config.yaml
d_shared_expert: 0
activation: "clamped_swiglu"
positions: "learned"
tie_embeddings: false
parallel_block: false
init_std_qkv: 0.0325
init_std_o: 0.0
init_std_down: 0.0
lr: 0.00595
lr_head: 0.00822
grad_clip: 1.0
warmup_steps: 200
schedule: "wsd"
decay_fraction: 0.884
Below are experts of layer 3 (counted from 0) of a mixture-of-experts language model. Rows are named gate (a neuron's input weights, with its number), up (a neuron's input weights, with its number) and show model dimensions 336-391. Each number is 128 + 32 x the weight over its row's rms, rounded and kept within 0 to 255. Numbers have three digits each.
Before each expert's rows: a language model's description of what the expert responds to. This comes from a sample of Wikipedia text that the model never trained on.

# expert 35
It responds to: Opening pieces of nouns and capitalized names after the or of, e.g. tr(ams), Observ(atory), ver(bal), Ex(change), pri(ory).
gate0:163130129094174129165134159118148153147070179162113199141143131137138138103164111175100121146153137100152079157075121167134134135090167163063137158119122148179109147121
up0:177122152142152133148137146122082097169127151106087163082146145136132088154140118154076104096099156096148155129115177099101141059174167114161155134108087133082109090126
gate1:160160157103074137141142121102135136118150165154097136086095084080105153035156182067135189135225150088163142122144124166142137166193157149130176139097096101131156118116
up1:138134157117090135112100119185091131145129103160186139179102154145117070131134137125075115095174095103129111151127128104167171133152137169094163147205179089112135180112
gate2:113095148132186121145094150156059106153068120196106141111151080118111095113139143101155104092126122097157136119106166135153188135169099165129077111147153156154167155150
up2:136124140144186147152111127128120087163127153140122143130149099107060112153119101088152111090125097140139137121146145087107173130130129139094122136146114114169171107087
gate3:119141138083112147137093114157064106194137177099173102121135127139100127128130118090123065123129151145123095144049163120150119101127109124100131137124114155119119136128
up3:128119141118063179108175122177129159159113096083163150099108135121078086160122116102129183107152112054141120087059185079096148138157162081096136156173102151116161145134
gate4:169187159179126184126099142188172119094186067151164155126130160104091106146161130075120141140121133118154106145158175154085168128174091146133095140164130107115166134117
up4:154157121112161186196122129106107116135150118130109117187119155113135077154161121131123122165185102089141127114150113173097148158217177150166189093192152143107101150123
gate5:117160121102125119171132150079125136167108135100112068147097137147137105073095152122167108120118141116161118152078073136096147109143148083190173120112127126098138142149
up5:149126091080114120168143153077118091138157130142089116142115117080114118167108079123186172144115057123164180167154129170144137103119130128116171155101060160151168137159
gate6:200195164085158096183106117141119149170139077174114072158110107179111078109156103172132141113156150096156107095168105168127120151190135185107120098119103199124109097132
up6:161129114123156120184106169142105119097142116123127105140108114142101099082094113116149093091139134125201127173157111123172087164140129129101204103113165147152161108122

# expert 40
It responds to: Initial capitals and word-opening pieces in names and terms like arti(facts), Maj(esta), K, plus pronoun it and table separators.
gate0:148134187121125112128100181125159127103096148087167098089139181076119100185103102165116126095145097149150122144143148170115126123090117137081137138169177131155142164138
up0:125080138149119171109083181127214124068102127103163083123154128093104092140129134110111133093103115132134117140160100101025101134075115132171188168169133074149154099132
gate1:215076077103082126116131167077101093125132161178115154136118117161129112164119095109074066114127126164097118198173115096133115184188099115162174122128139107105131100135
up1:193076105129124158124126166088119100139112125156166132100157138113086104103067124149123076129109111102154175184172136126105105114166161122094179105147143131110124168157
gate2:159133120127177126136131131106174118160094095136146119072141185113082136142144106129159062081138153142179137143113056115095105114135117152088106173172135179140148125143
up2:113143119158111134178182137135143127113152082169092139103128151094128096109132120086155113076138145118137147125150118189114101096145183138132124129169092109161148135149
gate3:148064143137102190119155114075123138092134179127175140128102112109104103110139141166138081144111130109073157126131161095140136130178084181080130076110130173127086111174
up3:124036113160117184111139128108134094131076125106171144144172104143081102133094119092097100151129128121130161206104163116113121101177191127120154158167099080153143190162
gate4:157118169141100100169092150096090147093150152126150073151089129128157132122146196154116102098178123112166111119116161158149151128171159141114105105145112122057114151143
up4:136134103162102100207090135106055131068167118111210103137084163148094133107161189145177119098178106117165095133098135116120136134168147129105110125135135147104115105153
gate5:130109178153075134156115084130125092140138128099151134141157095103079150115142084132114150109116096061117111101153150131089140120146088150119146184177110099131090143148
up5:180107116091164119199113112129129174162108124117135156121127075131087162119109192188130146089149119100161122181139147111105093179147116079117136160139150145162102140176
gate6:136119134147103104159132144083086186129145125089180143119132120106111156133157111064136191088164111143154115112117129135120143105202155088148119097176080098153126103140
up6:167110164141131145145124203086097119094145098112113129131141107094102147113129100102118139118141141112125130117136093167096138102149106124113177094215150069105111101142

# expert 43
It responds to: Last pieces of words and names (Ryaz-an, retri-eve, erup-ted) and capital In starting titles like Infinite, Insane, Informer.
gate0:134104105133144162095137169119126096111071126123161085091155142125175106144101176161103138127155158098130090080089161181150195085144139188145127144111113082127162130127
up0:074105194167151111100103127123134139157159166072219181091170157130113125060099155139143087113149122143150095139138134186106096115175184145172145094213183154184134127133
gate1:164148105118135130193090177092178140174072114170148081134129087146103112157000090158169160117176114116104123185120148125140157163138202105110109080085133088071127117121
up1:146092115161182192176085167017080070151112093076129154094121112147075099068107102140117104171145083092078070201140151094099133144129136165123110145090084082076150169113
gate2:157144166111152177160139111110120099103167195112183126129145142125096135148115108111143181149160139136177105131115113139107165182162178162163158146146132135112106153111
up2:133127153118054158202149108049137128110183150080121107162143125127118135099133142074155146115148065121129180158120195097099113100142141143143199153182108107170126126120
gate3:156088144124129178149107090148152102139171107153048149221089125109127110101123155133107068095119121123129160145143162075096095120102102155121066119129131119141162158113
up3:157130125144143158210091137084134096146121123151112163162127162163046157097123121126101071108118133121131100116138131151128115120153169120146114107140122094101076169166
gate4:158060142178217091110120108089175130154134141111188152088164107131110121098129181145122152101123219127126143191153125147128144142220159133180120139186066143112160148124
up4:145122085144129157084177182146149105178136060113096221116079115136062113110061105088139158158152173104106139163161147178129105170199165091090130147162114042150090158092
gate5:134109145085111105136128116097142128131196140144097138104150128170037113129138149156133148124125147127175105117233130165131106114190113080125093134094120114120130156156
up5:114122180142088112172151131154175107108164182116143133156138129116024095166163142113071138184156073126145120091169100129168107149158184107093156125096123102141098190136
gate6:140116154102102127092079123087175157067096167072063214184178164129139173114132144161120135138143127119070106151157115099123094122161136108140148147126081154110170150131
up6:151110066154146147143135175141120172153081097053159112163167150148074147131107133142116132091117125101105108157123171125071103086130187045081131113112119092101121139166